From a checkpoint of a small mixture-of-experts model trained on Wikipedia.
Size: 13 layers, width 512.
Experts: 8 experts in each of 13 layers, 1 pick a token.
Training: a variant of Adam for the experts, 614M tokens, 4682 steps.
Below are experts of layer 10 (counted from 0) of a mixture-of-experts language model. Rows are named router (the router's row for the expert), up (a neuron's input weights, with its number) and show model dimensions 128-255. Each number is 128 + 24 x the weight over its row's rms, rounded and kept within 0 to 255. Numbers have three digits each.
After each expert's rows: "comes after" lists some tokens at least twice as common just before its tokens as in all text. This comes from a sample of Wikipedia text that the model never trained on. Tokens count by the router's weight.

# expert 0
router:162166142111128153136120132123100127135112101119136129130185103106123123127136161164121167133156150184136088186114118119081141131124122112148128144127117129141131127114170137069141125114100100134173122128107117119124161145156120109107132108128123121109137138128130088149134122106164160159098115177125107119184125124106131112102139142076125127143104126125121118182145115139148121144116
up0:120114141125102117138127153109108126112108158146099158136116156122156115106080123138120109097147151137118164096182095143090109146100112165161085135109121163165179149112136117157165120144124120109120120138129114110138136124136148106168104089132094121111101099098129075177140144151135163104127110125182139148128089111115142121179140129126159141092119119120164108145144134127106161120119
up1:109106077134156106182143128129127116129133129078149135188141091135132147132179131141119170128104109145161150128139068139092133125142087111146153159154171125155115105128101120137185154116123119116139098176095120123126167131150128150130155163088141134119139125120136121088112118079171171120124131152083107097146105094077141150139106130124131165131120163146111142149145120109121127138144
up2:129093149134132117139096135111069060109108130108146143187140116116113160122142139126116117131107111143152104077112127154086164114130128163120135117141113098120126111174119163136119114139139100109084158164115134165154123127111096104138114070156136078106133146132131096143113133119123148113157136162108116108179096136138113128150111136148175115151131134158128106115134128118113127120144
up3:127089106128115123152120121106142117107130136116131097158152108111126102156126134080099132132146123127180144122145124133141159122114123148129103137171131122148150109150126123158115120200131143135122152112108108173117124105125161131101149123115154072127116133130140136110143102155133115166095139144103131138128141166093118122180102146097112082106113144137088137110100127182070127140183
up4:101120136123174078128125150153120165158119138042109090151128146133118090152164179159120114097096142125149102155127076127142137188161139119099150138133168088148125106086135105139190092142151111132136153134143109150090104154146140131147142146166097143159109133133106136138146144093134097125139155116127093112136111139087144116146158169121125090135153126094149152159133165084134154133119
up5:106159089183127148133138130104112055083091108130174123140139127100129120115131149160154132178148093139189129137117158184130131132106129120126151132149124095091121108148116115125154129140112123130130106109152118161110143158133144128101115095109134119113131099120115155123110169106133131138178153174121095108145179138096085179113103099138147129116155111136151103153165124110104110094123
up6:119105098155143108138125102104143124120157127144143065149123169133148127109152113100116133139122114131155133148112142111096115121138123118097132100108152125139155132118126195161116128135121141121114139134114172102094149151114141136124152110126111154116104153129123145143136141096097120096129117183103153092145127104132150119129073130114108138137115169176121094122089149122099095129159
up7:063133156137139118178115137135111143091126155076105134110139140133128096145150124116125123149116113106129175165082116159110131121142116134114138111161132123155106136113145160159081116142079157161132097138142160114167117156140159094120166087144122138142146171131102104151106111124108145105147116131083138123117115113059096145157100132096163104102121115161114148142151138138157117135144
up8:114176139133147105139143162173137146143128150107123117160178108109142137139131117105154107185118130133168109123135178137123152112086127165145112121159110118156154097138190139097148108099094083115122152070162165127145107151136097136130136128090105131111129159129139102112124093141122118149102154121172149120158154126133133168119147090116134122122117152116144117126120168083094153161131
up9:150130140144135127134096204094107099093071125135147137145124122116141088124134155098103130171144097134141163130156091076165117123137138163129125136172162129152138149111163151101165118156130113102143100135089093125120114148143111147133143127074104099071123128126159153141086096132138122138086112147073094132148130129133167109146126153112118151157132143099103152109139153102177159100128
up10:116138094144104120114107172067158064149121135126124108127153125202150104107121163109114120126126114128122128136113103115131130144090108172135145144131147130140153139128129133099121096136133132170110101152119143118109171141085146188137141115143111143132150136165092118120072134139086120140125148144151105117101147099136120141133098154171171147104140139175121121132108149086153055131115
up11:127125089126134115146140184089134106119145142147143083132112161142173110111085092152110135131065091128133160102116077115112140123129091157127090149143157149089134133124121133138147125140124106139148133112121133118136134125123145126122135114186108103132116136148078152164158108110144162124135105152135128107145143113155127124155099124087163082107104134084088126130158116118108139127109
up12:115183117114143114155086175115160139071135154114169138091143122081092147118137135081103119133110131121150120141146072166118130130147114132137103134156173121160094127131110147124124138104101130124141116129119109168110171147146127139139126084163132144094117123126112105116134122109164123105138126162149130108169109134075154195131120166101125090134110143145108110141127140145100128112135
up13:116142186132127125119150128139127110120122110128071147156099125152145102118136122118130115161160122179167122123096113121092153149127136142212141131090188078145112151145143109119185124129111133132141149192140112144130158127116130103142089149181125129149142150066106115097154135086105120136147119106120106105173116106112169107108109154125138147131158092113126141132140112169113156114136
up14:100172087178168135148154119094123105102165146167125167133142118123119123177134146147189130110106124146138138131135141154139114149075157123132172123109110097147115087151134162137104156167142150154116095086132138110102161159138171144134131116099155124166119190090093094130159151119128152117124113177122143119119127110084157163090125125113117144129125127149081100144142132107160116138148
up15:112139172138180092143114138103121096146169150134116109153085086121149129134142140141100093133068102126180133084152115131126140172103117086150125180137149121118122113104138110094163119099162097174153115128135155148108128141132129120163132127148118118138125142115127086171114134153156130146106157194139133095136149126103116154140152129121153110090164079082112198095102152159140085118145
up16:139119177122140127139121123165150126081125121104147142138140104113141102153140115148099111126110120131144083136099093097114092120114129101153131129143139137133156120094178109096165157124129094104134102128092154109144128135167104085151093071126091105124114112104143106139085102119153154119099154152168162145159139126121120137082117147113133126100107129129135148137112192123168150177123
up17:111170137124174093110155113103141135110155159141088139130106135130125124129135134104098093114124135136123140152170128094099126133134114110071169140120173121147136133157119135147122124141094104095154139147075104085119134145104114083112141114099101144093096137104114122126166165155148113118129150136112122130158129130146115128124128163159143136112109176108113118187167134115146147153130
up18:181116115119142119115154151097095128161104166095108145113127102096174107154132174143117126113159110109188112120134105159154126132114117130144141147100105086137124150148083098122128130092168135126125128123153114130172160147051139118097118122186117170158183146113157151164123178107107144118137123136136117130129129089118116159078103136164160143101132122133128174160139158135115156121154
up19:103107142125145128136136116081125107112094096109133126115139155145126115138137127173121099082109116137149128135111137102126102119124157172110109106145107172103136114143117142118140150135062127155104082116114117100131114156136146140147126124125105132112141146144111133160102093152101137104146124106130151138124118137088136163143122148135154140107134122145100104145101128073125132090112
comes after: " ", "201", " (", "200", "199", "202"

# expert 7
router:122129129152132097140151114104113125136144150096095093128147161125142121131160139124136146145119091142143094165118125132136146118138150155142146153123122136158122131142104090096150120084169109113150171146143134110076180149119144094114134122134122135134094131077113091141124149117126130151104129170157091155149127098064133151069157138107155095172137151126120118114160092087129148144095
up0:156167184151105134137097090142159094149125094131110137141151126123112128121145098120147117136088154124078122102110107120146110144144134158139080165147078129100134112091139116126142160101135137123097147137136145111141141129125132105134137134121136118169115126106153146124111105156118114151115132106095164099143114136167182090121137145085133160157147143175121108128127147063122138126128
up1:130082132155166126156142129133178102129108115094133142113151128094161127108139134140100113181202129161110095105140128118116130149121163134110122104120149105141144084178123115094162135148108124138129134146141121114161137156133157132079156141120097116133195118091134149101135132085119106092112135137127167142120138139107165131121116164181125162138138084139096095097105119079074144104093
up2:147157128156122133136118122101133138133173157132150138110173120134166115087143099153126123090119135143128138151142146138120090133161150143117131156132141131110118102140153134115153113116126174132132132136100131139132132147081140079116147095125107120132137095144131159175130107155061092100172155109118132119126130143145152130128120120089126134137146111164130130139143119119146191096114
up3:169125116149146108161130111116175123149154089119110108148095139126166164153152184132140113135099126099137128129121148135140156148143087085137117172146135149168114150143110112148116112110109086131163073112126153159140109166117127160093123101121152114110146126077127103113196124151161124146096116086174111124113121129099152087105172120102126177118128166142131109152097149134112112134150
up4:094145150106161132138122157077097143125156097148170093103129121116119135116106148144136148104141124085105094096134118141144128176116121136150122151159164100124153116170134121109150157084133098095097064150148119141105110129131124113091166125204102091103134133144080119113137126130118136151089093103116119142155171141156152190152142161128110111149117139117138147152106146044074134122121
up5:116148147147122097132129130140094123081114102137174104157119166121129110123138102067089106132111086147104113167111107145118126115113146141111130148115150073131118137138113145158107140170130147134153108169150128118138151137101124125134112108161116139100145144108128132100105104126099142124109195127132133111120129085097136168117133095122141146121096106149150153128197157159121094141103
up6:218124133157168134140081154138124099134129125139127163181135109128126116095107169078127143141105158159132148127166108110114147161100111103144161123141139143151086152162122165149132144126092138103147116134123150110140119133150120153137098152105164138101131164161098110131106158133086118126117172149167147141164141078131114101123134112093119128100172134131129120140088136132099073080158
up7:101116110153158156081140124129161131105126162125124115139130110103109112151121125111170098110115162099145113121127129142150132119075115146134104086134150099130128140133146097153170111112121114144115143084111160136112148138137165101143120154165149153112154145135127148130159129104130128118128154116167115108112172130146147146116079138088151063053170119152065162102142115106140129098095
up8:155093163107145083126118120142112096152099191153150117164136137145098117116157149154109107121129128129147099164124121131118166134127112139141115159111151092148097097129150115136134119068092172096145126126097123090168149120128141095117126099197114153093145129122126159160142138158102116149087158180140131106132113138093138101139112141159152112145115101143123114139097135121138116158121
up9:179171135199165123115101112121118057138143097124116089188183136071143134141078128148133094171149147152139100115158104123099140136129130103147114128123110152092099150073130103119123140108117087146128148113121179152167141129170149140154130090094138150153159123116146170165111083129092165148146117135162098127121135113113164152136103137095122114119129137167125113165112112116091162097111
up10:129132140146140158127113137123120149105097125099150104127111101082110115143135126124134147122142128136098145100101108123129127173110127156143093112118138139129142132125156114144116156132124131144106118122158102113140162161114166132106155101145158145089142146135125144134161141110129102153095152116129101120129169098095137137125068092115104142115103118123135112150152131129150168098137
up11:107092143163173114157139111090141138098110143105121133124119145128144148159152155192161136124205148119147129131152143126113132148104179119141106136158133154113168135127139114125119125119131146113118187128128132137146125142121173189105145136147166067099109145122108117094182119129120166109110128135092096129114113149160144126096126132155177138133141149112128142141129192158092102102147
up12:100146122105129132154130105156105079126120077072126120163101119099143156081115156147134138144145131148118110119091159138112118143104116166125147176175112126106132143122121132126145120160069138077093098128120134128172128174165147163144124141124124140120155125145126099106106136102109095118119117150110148119127112131107155146125127192094080176119159085104108155148132100149186102154143
up13:130154120128109119123122080121138117142123143092136127130104151160103121152143148114111127135150143101115078108160100091105160137143131119122088133162128127174128080147126149134083094181112085106140099152106165127148128161113111130138114117150138103102177125127131155136093116137122106108126155144137143066126119109139128133133134180146134095114147175083142107090162134099127091118154
up14:097127130098171099120079165065092146094092173117112159101107140091141133043140111104102137117114100133143114119139100115140150121089117090144118151162123103152135117161137101140122126077124147083120121166099143150122117145108181069093182161089111147128115158139115137127115095123134090152109154112159137114112132069124121152135119108112131095106110124114127106112151108102143137171091
up15:102139121134124139114123119122137110163136073116123120130140119112153112150175135125148139119112124117114095178158121138091158136175127207092150136118128095136156114150142128119098112121132144118117117121124124093101140161132149119094158138131136176152122126082100141115127155110127103118108151156125109111112107136136134165123128118145133118151119086137103112112122128122131168131089
up16:127135109166164129160105120124122132070088125129130074167114127146149096112111124105118132139146124110137133162131168124094142159068087095135121109086111131159126125149151119164117088152108130116118123125085154083123147145142127147128115131073117093127096112104133106157100168139126125135141099147139137113166142147140114125113150120121125112150136136151167115128103183098116134136089
up17:082069139121151112137126136126177099110136106104130129165128092067170132120116130161170160139120119154123153117140142157084152145122130132176190139141175147145105078093134129130142167159125118139099154139124165141126105105170114165140102112133132120139160129126152146179107098140086135109108127136127098141141113110134140161148136133131156118110106065143129129104133141142104155122131
up18:148146092172164118170160135124117102082143097125111145137135098126137129157146112120151124096148127124116132110124101139117137121151099102152109101138112127104099070129142141113149198112084124072138083094113137160092155128143128104131138117104110126141123118149111126125123146152113132155138125097121107122099104111121076154131163108070145099142104106154140112108098124068155142121107
up19:092129127182140069127144120126121076132144108137126124116095119124126136107175161112110101158155096111121094120156129146134144187090162152124110191128134136116149137114125131141122188163140109125126149156126124128120155140099116126131124100153175092165144132084139117153140096164128114117076092150134135107178104092115163106140128111139143133092138128127147113175103110133141101096100
comes after: " ", " in", "|", "201", "–", "In"

# expert 4
router:151119146167126150162105157123147131146146169132132140090134117102103117129176157148107122112113175135159127167179082132102119151141141168135149126121175138153122135130107098122098155138156146142101142104118115101137099171125108156152163142139133141136127160064141101145082145101126164113110146112084135106126147129090123155167095111103104131139116116132112138133109150091142117108124
up0:116115102134116125134114134146140118111145110133143077114120131145123139138133130138084116183093115138122141064126122146136118130134095141139200137134133124120079108138140109145125143149126094144136106118153135121163143110153139151148137126194134130112089138104131153128162133086099104131154145135184137128141114094097135129124125130103160135131134101080156141161127156090168146153172
up1:100141156157127150153112116139138135141157160138140122125138121115137160141159153111143123136123079175128137117122102136126156165136170120133113153134099140136106093166160146129124133162131103123152170133154147115068089174118137113114084140118150127124120112117162158135131080118167159100143108097133144092126105130145156143125126158118127138105109092151146133136131152133137110138153
up2:108125155145126078136121124118115100112107107136126125140111115130114118112137138116137092134130100107136112140083092108105117111100107115130160129107125109162152124125115157127098125138112163152121152129127162112095145135129138143129180125103119117152106165118138081168119106106103137136105147122118139114162161132090132096124138109137118142124126112139129138133111205110090095123143
up3:134128125130127129112113154133136094141152163118111137133177129139081143177176103143154151137156115167146101115122100134146096160092088146130144136142131114129127110136135149127170141114133118122136148148148097106140174132166134121126145123129095134088119157118074131146109089134109119142115158120118116128165133084132140156135130124119106103122122147155132114174120113146077139183132
up4:148126123118154124150092131105127120054110118110120070142135114158129109100125107125124135170132145150103129140162105153133181056136161143139134105144119094110126102113106136113135130165136130075138153110132112133097142129141100131150118128103109119140114140160096107150115148112116161143159126082125169157141131118144124129102149175105142114125130110168141155111165160092150133122118
up5:154130132129136125154145095146132128146122098106136117140109165116136121127155139151116141142120147143132120091129115149142092135143145131149112102111138148125110154127153114092136115084129168107069160153110094143114137168119127131133160117147134090161088120101148124118111171090135126132120153124120122116141121147119165151129073150186115116133139182152132148124144156103132150091122
up6:146098107145154098151113133139128117139138161140120099137128122129113135152147151108099140094100103119132089136146120125139136119116117128141119151117153123190146156160145151096148162072125141126133119144114136137094150123123125134129110128114109144139072173178117147159163152117168114108141124145128124120149132176109121135120115176156140130130115121155102128147131158080094156130091
up7:110105148081172108144128154141128099141145130089099129099100125141121110161134110147155137127120104134147103150183136146110124128147141109103146102145107123103115117124120136087165094112109108150141136103135116141133158148143116135132134144077140144136129164109126135129171122105117130123126154148133105120146156128134111159135087105143149157136132154122098109138074157110102116180168
up8:119154135124144118118101151143070137107116128130128110165160115111101132086124124141153162154109110129103106133134112138157123159116132141150111125142118142114130091145141131098066135158110133105195099124115125120124126119110136123117109140109152132080159129133140102171139156082132119110114098125136129124139092153112122067154152113138126076092143124092131145161159190082160178072097
up9:129108102146107136123099126127180118134104121172135095150129135135123075091147147138064145114107114128147130126120140139097126151175131149119149146121169107125151058139115138149121078153121148118125078153107150101146156153119115112144095131124116153144080110110122122131133161106102139141151124110139128115118106160147129153111163136158146087072147111123128124122183131081125109141104
up10:129138082152104095128164126080119177149099135104144153097156100131136115145077176146114067172089139085165111146155109170159090130139116147115140129107154103151123156126165098097123158131131147142121107101140098177167161153096145166115169086140145161159120109146170144104147134145124127162145087110083085113120128120153131154145101102094122134119090085071127138166154176093118149083075
up11:134111139163133101147115120097139151139116137117125143148101142137121103139116133155129119110141162125171122178147170078139108127122098119140163113174184136128152111132136126145169117138123131122119133128098135108149097167143129147130108083133119138096126166133116112119106186052059137124080114155129138135155135159126106135130082131101134100132144164106082116121128138085121104111128
up12:090142154173174121142144100124075088118109167088110142155137138123106196113135146123123132153118095161150153124102110126123120108145105167116139153161160119117110094133158147124201153147149112096173115107100126113146149149121125087110138136109107113148192192116096102105169109111161155110088170163168091129127105126115144105117123176106119131094115138096132167141091152107122132172108
up13:206154152188130074139095174092129094162139096138078078186127119152144111142162115119132126119113162165153172123123136108142102133105114103145120160142200137149190156134140089121142101088069118138149121095150109123102127135152121121120131116117104117099137189131129141164112156078154145114152168180100077122143130104134101139134119126136136115152155110166120153111111124165137085113121
up14:137116143143138093092165097134149097134148141125104144093153153152138119099129184157108105139119134135147145149113139155113133114104123133141137135130104154130109126143101128183150108169152115145145159120139124070103121110124154121076127085125121156158111145118147111139114133153097165128115113139126116083130087081097122119142141111158143115113120141096112125102092160114147131155128
up15:125159156138138129146131123122138143169158144102084138140123109151139116118153155121139117113110119117135120120093133122120124144099123135087145101161094129113145126117144143141145116163108127070129179119101134132160154142124133126090103158144120126102112134109116151138145128115158157134097120161098132101139139095119166098120075176132150107079133103123092112140163136141140097158095
up16:129145103132139098151139113125113128106151098117148141097126125149120092099118148122096068138096133134118132145128108171138098114108172146114145140154160117154144135106145094081130116141158133145166161141138159117124116153110149122123167142139101138114159158064129084096110142121104127160146136162165124133131134127132140168097110105125124140122136114118130140154140170100134178065064
up17:184178090112119101141108161089103158120067162146128096121153121097094136070091147108086126095130127140083091093138106091127152128142109132136164134155117145120127126116114154166118118124065150100147138073163125106115161128090100115122149159085125108141160123106149147140075103148107131117099106163169109129149128138117150123111124076092088140138109152156126185155147138110123137118130
up18:133173186119142143119160135125078105134123131138139101163141115101149148135134137135122135086126139148131097128115146136177108108110114110129184080110158102113132131133119094103107094130130163128164202128111124076149160142079131154123124163138120143106146130127094110112109159110119152162142149123149136124142130101132131161114106137111104124108112068164128148124099163139058126082114
up19:123092138153134128164138150157112114089113117153161161151139076151124147127141107083082177136108100087119156109149106125121142117095125159131148109129131101134127140103140107094129129111130150118095171147125101133115089154134169110096135129122105129109146143119123119185102147135116128088075125128145132112169099100135087134159143098127118117144182137132175153144198118152100143095137
comes after: " |\n", " |", " ", "0", "1", "2"

# expert 3
router:136156095172135135161147129136124098129151141095163155105124098129130095146123124133151150086104176138131115145103120155121141159127107119113102105105109076140110123116137086138122114126120151124091145114126116122148090142138174123104138079128119108102144127101115127104132126116126120105109175111139100087144072104116165148095112090112162140138114146120111134146117143105122165093100
up0:094148148133125160129117135160130141111115138112117159125185129133109123143132130132128138144179141104114120150117091126141134140132127101135145117120082112103158088136135113114088106137160115131112116140132128133132103149146081153086105135147104114123129136138132115143109115110119152122149108169125181121138107116105116159121111119133203108111152142096099105172128124131073104085142
up1:158096123156135130108091112123095120074111127100125132102142133153144130112170155115133135152162146162079135146091132130146117163113126117190122146119122141107098047167125153094126121122117119139099128127136078112151105147108152096103160082137132107124138116101106111123118169136133154133138149105138142105139100132139121138155107122111129102064128117120102159154142141120104157160150
up2:107095103179151141159105118120134125152142128123139162089123138126130108118131113126098103129072111143098158150168135202131174123131144065131152169135128074136123138119120115186125125144112105151122136132103122107129124138114093114153159155074157135105114094135169152124101133100125180097123149145151123112125118147083138112156124129111148093160132190145110095123116105141107140143120
up3:109098133116143121087150132119137124107132101097154108099098141128132154135140137103082178110076132111121113108088131107127127148083109152096148146154156122111106162104131143122118156094103122085098122141125123162135173136144166106126132140094143109093117134127134129149166156101128123115137115129162110107166134127132120131153123119094149078099139114120123119142111139154180157139109
up4:135120110139166098185158111135107119125147155143108149127068140121115133075138093101143122166137164155121127132130127150104136125105117121149140120095096159150139094171110162184160120106129131103147131084142112160154122140152089143119087116122111114144112160122145127137097164142141148128097060108135134083125112100124067130100105141135181147111113140101144100129173121094125124151118
up5:085121182172120124088134121135125080156151115148146154112113103133118095125120147143106165107115140128148107157138136176111140073119081133126161142141189115114131142093123149140127160100180130146121157155154173115131139154110141148152143165178157112134150146133126124154095127109162074100133142138159115092099105084118133170136129134131158110053100111114166130169155101110149148121111
up6:150139129097125162108138159085148110125088143113122090080122122098162129140068132123122167153133110155122083146133112131109150134142139102153111125172165122125111106111145145110150136068093121108122128147136140173077157163151125105127182174149111127135119146129110110111114122153090135145142134111120128105153126166148153117120092159107143111103109118121101149161082123050124139151128
up7:138149109124124133110134113151065109098078146103087143119172094149104147127106126089134151133058113153159121136103106112139175132137127132166111116157120090143133074134097162114124123124152115146107146146123105158125103107150122129104150156118141089065119158130080098149147146063154138165072118118142102108137096132107108143142120115103137131117154175119139106139145176105132116108087
up8:143157126121157091123174125127159141174110130124118155177114119127176127113132111116143139144096131162152125126100127136127137139169124156100117153100128132098094125110183117088135159132104155115154098156121124100125158140135135114081122104137152160135149148146156126117129144111174122155108155113143117113112087130099150150140158171157111112120152163131100156132136120159177147094124
up9:135107159116135138141158132148115111100162150120135079123117147111147094150112143107135137176111087122156107125114135165141086118087126108140133090138139105165125148084132111110170105142116115103164150092135146128078165147156113115094122109111118098090101149124147125143128121127101107097118110121137121128135133122103138147107122127158174108109140154117084107143093175126073193099126
up10:152149128192170127137092176161067088114139156133111106157116132110171114100150136143136121092115145120141109136162170121103126137104123144151104147136122138145088136116138128110158129081135158115091137090109163128157114110119142160107139143148141145145114137119100141130106114095085130122130158155120141136115127148124102154162092133118143148118105148169076138128141108126134152139074
up11:153130117150131130091144116087101116099129160120135124152121094121124091128172169107134117090101160124128110141168143094125189151099124098128144136139099122137151098112154122165125146151101079117092148150105139180116159122108181138131124143179119159108128141115079086132101117171122129128075136169110130118125146094146128112140114118105157097128152155152108154128129083118134120119118
up12:134157109181134112163123133121174066152111145134118122146152078147204140115170178144157150134136113158133115159106139151100123131118101135120143124139171110159137153122125129115170147155076118143149135136155122117146132106120148139119124116132110156121103125141119124132120122128150150145118118134101095153164142129115118201138129112103137096095135171133136156127103125123071130149118
up13:152125151116134085150087136141083119126131184108111108183106145162129166116157172127114111147130104159113153154118095130162139093134091131142157156141129147174127100096143120106143117165122142140146145104156151123182159178124147138102135168177114108143114130158095138137101159148094099104134172142168077127110110101157130149121093099133150125150089080127124134125068155108114100104114
up14:118164126143147111161129101137160140128093107137108134147139110139144130098120130124124136077107159177153116131122129154124140142137122137133141119126128151159160147120118135110150113153163135087157093143130094133110119132162145125113115113106140119131154170114129079131115162078161119104077116111098112114115128140160111141081108157129179107113114097119110131111131131132107087142068
up15:113118097126105113131150166152101141152163148140146120140098151120092115134156160141093163103095131119116142132193067140100145112139133099134131136125084093113118128138138080152115119118138142153158100112086121120123102139131158135116159137115141110121125135097158124132161135133139141111148142138110152096126137134122096181177065130139126094100149120094144138133168134094125146129091
up16:168125147162145121133139204086093114074117143158110104114126093139149093126128136141076127165120128080076138124172133117087115095102147144123123133152092164161089136129114120126088120148091162078138112104129123148087143144144140132160130121097111151126108127132121115113168110097124125129143115152162159143168104119130150128144152122117117094114157142144089130145113164099131142080087
up17:215091152155096125124132082136119088149152148144145097121134145164122114116164130109140115115145118124158135111160104120113116099078065139118155116119134155120139114121170119104163181128135161127102111123139172125152161105112119132157126096168094109152099095116129150160099120173113153178139128115142123134146110062139107116147146120127150126109140140139119123146177100096120172144128
up18:126096127158140138133150118104117132113158110087106108129117144139113150100109106087163080151125119126156171142132105172097147131117138150131150141102146102130145089117106101144111126116124121136163140123155144111140146147168116123078122110145123173084131135133130127145131167053115123127113136109140162101096118117122147120144106123114122112175097152082133128150158149162100091119129
up19:163148134172103096116134145105095127114149141048144103124162133104197125156126154147126180091124151122160102130114108091144129129114138128136131130114130119098151116109119111170094140113133103124114146151139145140132109144096107164147121126082128095140130124148120122094146112151163127212133127152168095137140111122132155154088134096126102120116136140116109149094103148117146130151172
comes after: " |", "-", "\n", "\"", ":", "|"

# expert 5
router:142131153141126134126123130127086139140119141094151123112141124120166146110152131129109103095134123124117138155153075145095139135102126114168120134142144117128151097119146080114121154130117126088164118137101105121128098154121175140129135114136136100100109145114110102157104142084109165135103174120131132072121103085146108136176117137138192105083097137154116152200115160091118145159091
up0:111149167140128116165112108100094079134103120128141128131136154142151144113159108100148079102120087116109124098164142171130165122144157126167116137107106134118148083128135130147182115122096154122111116135121091141131167141120100180126124131148124156121126130147133118102102096106161167151094141166076137115144144148091139141154116144132122125114121162109106142099131161159118122114093
up1:137149090116131120155098138109087141148124147087091160115143097145156117122163122157136096146147106135096141123171122117128160105105108137180146119130151065156124121099120134130132135155145133133103127109170129117130137093129152141125134112148105143119105123152103135116104147143111118127104116159132134145133131094112152136106143082150147099149138114120071149128172151124131136122103
up2:161116148133143097129151103098152137136096118100124127134139143124111151122149135127079097103092082086128090125157144126133128180122148118136192130150141155140188179108131093087160191118121075137100098146118136121125132134121150146099101142143109104097155119074163120170133133137099129113104127130156068113110131122141072153136136104128122125111140138183117127130118156162113159104092
up3:168141120124117098146143170149150142140153165079122106110148146127140116167166134183141097142187049074141155130147149125135125174136128103186135136158123132147105150126124132090117079102129120147117153165138108145149123122114117128103141133126139096099113147090127120159120160137121099121091141158086137151158095117119086133143101144152137138149098107116135120159157153143172125121092
up4:138157138175121114102115096120133146141093129120125155161158112135148086104142123113136081151097140097127080126130163090070152125091144114125126134139159117166127098115102129106109153128117116174148100121121115113088128150123153170120099125103130152111118147111144142124138116108085120111089159148112136116120142108088113177142102114144172176129119125133108131120172131128104115158115
up5:174163157125128100158086169103114132099132075092154122093124143132140103157119152109120119109134070156102096132155111111139124110113118156135170138129201121126139126134111161185145094115135168166141102153112109136121093141128129122135155132148183118128129106134134148093151143088150096147113151102066129095159073100154084138118059110119134101121157139100112123113129106136133201099096
up6:149133125097101148127136146058085120116093115140138156138130122109144136142155123165089204114124122161147116131136151132115187107145150141128163149123148092168134113128125142107122120135171082088133131161112147087097107104113098105123132163125096157106145141122126134132098166094130166165121137119166094122155078109113126142147113148144127089138154143136090179146123098117159120123129
up7:150109122133140107172144138145121098130176089162111141109140118105134082143083191141095170154122098123129152116141140084114122170117107155118121125140128192095132108111111125095142123099155116099126165090109102136123142157171133109104106110127141074090119135173114130130073132108094103162139123114139166137140110106132117151162144072128163115135162094126130148151129157093149203118142
up8:095145130131126145181117159149160101170142138136151091141136113131189120160130146122109132068161136130140126116106116097105144161098116150141090140151171126151078101114131105148153084097130148114148161113123092128128112121138131113131176155168115086094118123128106137139078100137117156100129115135064081125143131151111130158121134149095140133142105135064090136121136095109145087122088
up9:090144149145119163149135132153117112126081103181133122158147134134119142112161102108090101159133147159124162148096131153072106138061104133146120141127182130176114122105123114102120119150131097084146120106106164108155124138103176089125143099171145116097154119094069133128154109098139091094109121135143137106159117115092174155141080150098152115114122167147166130158103083116107127156127
up10:105131124115113160148130168066147147129120108128179163135116129120128128076114101155094131124163153177120145114109134154104108134132164123092168152140132140110115110122129087111105112097058128092101128142122123129139137115117153120097147145116121134128135165139124117114119146154080136128117144129148115147096089099131167126085109123104165120170129093116123165117075137181121122134137
up11:151098157150137109145185109171149126126195126148174119131119107145165117072153142131134099117120132120148186133195128089161111147129123093114125115106125150115122140131099108148118106106134110148127128126137084116130097112075169110147145148090096139148117130138133077125145155094152143109119121168141137135128141174117106118165095122158161145148125117132087084178120112121136120152119
up12:087150151147143093111143106109154153120157145163092103085118126095103140103132134114083082173146123156157102128098184150079126151135115109145147113178154141117158139108145114122163147124088073134109124102122141113147164191113139127099157146166109095138124128138133135126146128116094149143142141109154083120098119139124131147123074144126122131138098115109114114166107151134116161113132
up13:132136150112147147113156117135124159170083142109108143101099118127107101181133101146135122111120129124122120164150155179101110103100101141126096147097086143109118120113121114068117119132136119083115136122117140163121127148179148083119111165141118118125123127141130134147160158152154113147129128151140115127129120135117128119189101126141179101159119131097108191159149139124143145090140
up14:110131104126153139145156154125152127134122120106121137131123154117134148114136170115078098144134134158096100136114132110129157138113118131156124147160112136088104111105116128128174109103115127122091117103115133164148125139112103093121142152176133140109135160144119132144145146106143124139133156121111160181100135084140113114093130107127127079146116099079136110131111124106111177123146
up15:153148111150112058111130161105119161160115120122129146147096105087128148126125158121107105103108106141078119122119113183123128104111142098110200151130123128111182127141133110117138151078139115078132143093116132114114107154112090153108120147180106121100182128097142141117152145169099132168130115148112074094159093080153134132117118108143123109138175122118086108103096138103150164088075
up16:121143143126138118162109151145120127099124151073113103123144106084144117133142139104161149123144132111100105091126117108071156118114113120171141103148165114178153122187087164131148134137106128135129161126159112152140128135149133110169173078144125159170149188103094138130120149130128148179142118137144130107140139082112103123176113122121185139160108142105104086116142096107123165159093
up17:134131144115114082140130093133129160126115125123104128121107119136129120124128129105122144142141152107144121120157092145121139180123114120157143140121096137114180176151169157159155112078129117130110184111130182141130123132149129127113124147155099128152194112136116133116127129134098115131130098131134104113141121142120100125091086111114130104149133127123105160138107125136144138105113
up18:130126130097141088123156139147160103110133131127160095137094162101098148168152142120111113090117107125145134122121113126163130147141121120161119120194074145142136135151115105146141131101132113142145112121131142082163179167159112155123153133164110146160109142110182137176130140158144112151166129116156099103190114080108157120138126117086074153098143129146154104095102138123107121139136
up19:172176158157131125109124131106121134127090115167140120142171139128136145131165117103078126139132117091108146133208099125109150134149112099159137158117169126165115123120117137142187094126169137146133124090132162140160112120080185138122147103166137138092099125102160117163148155113113131145116133113130124113144174110143165138131131118105137082089121164169117149141136119112123182132134
comes after: " of", " the", " in", " for", " to", " at"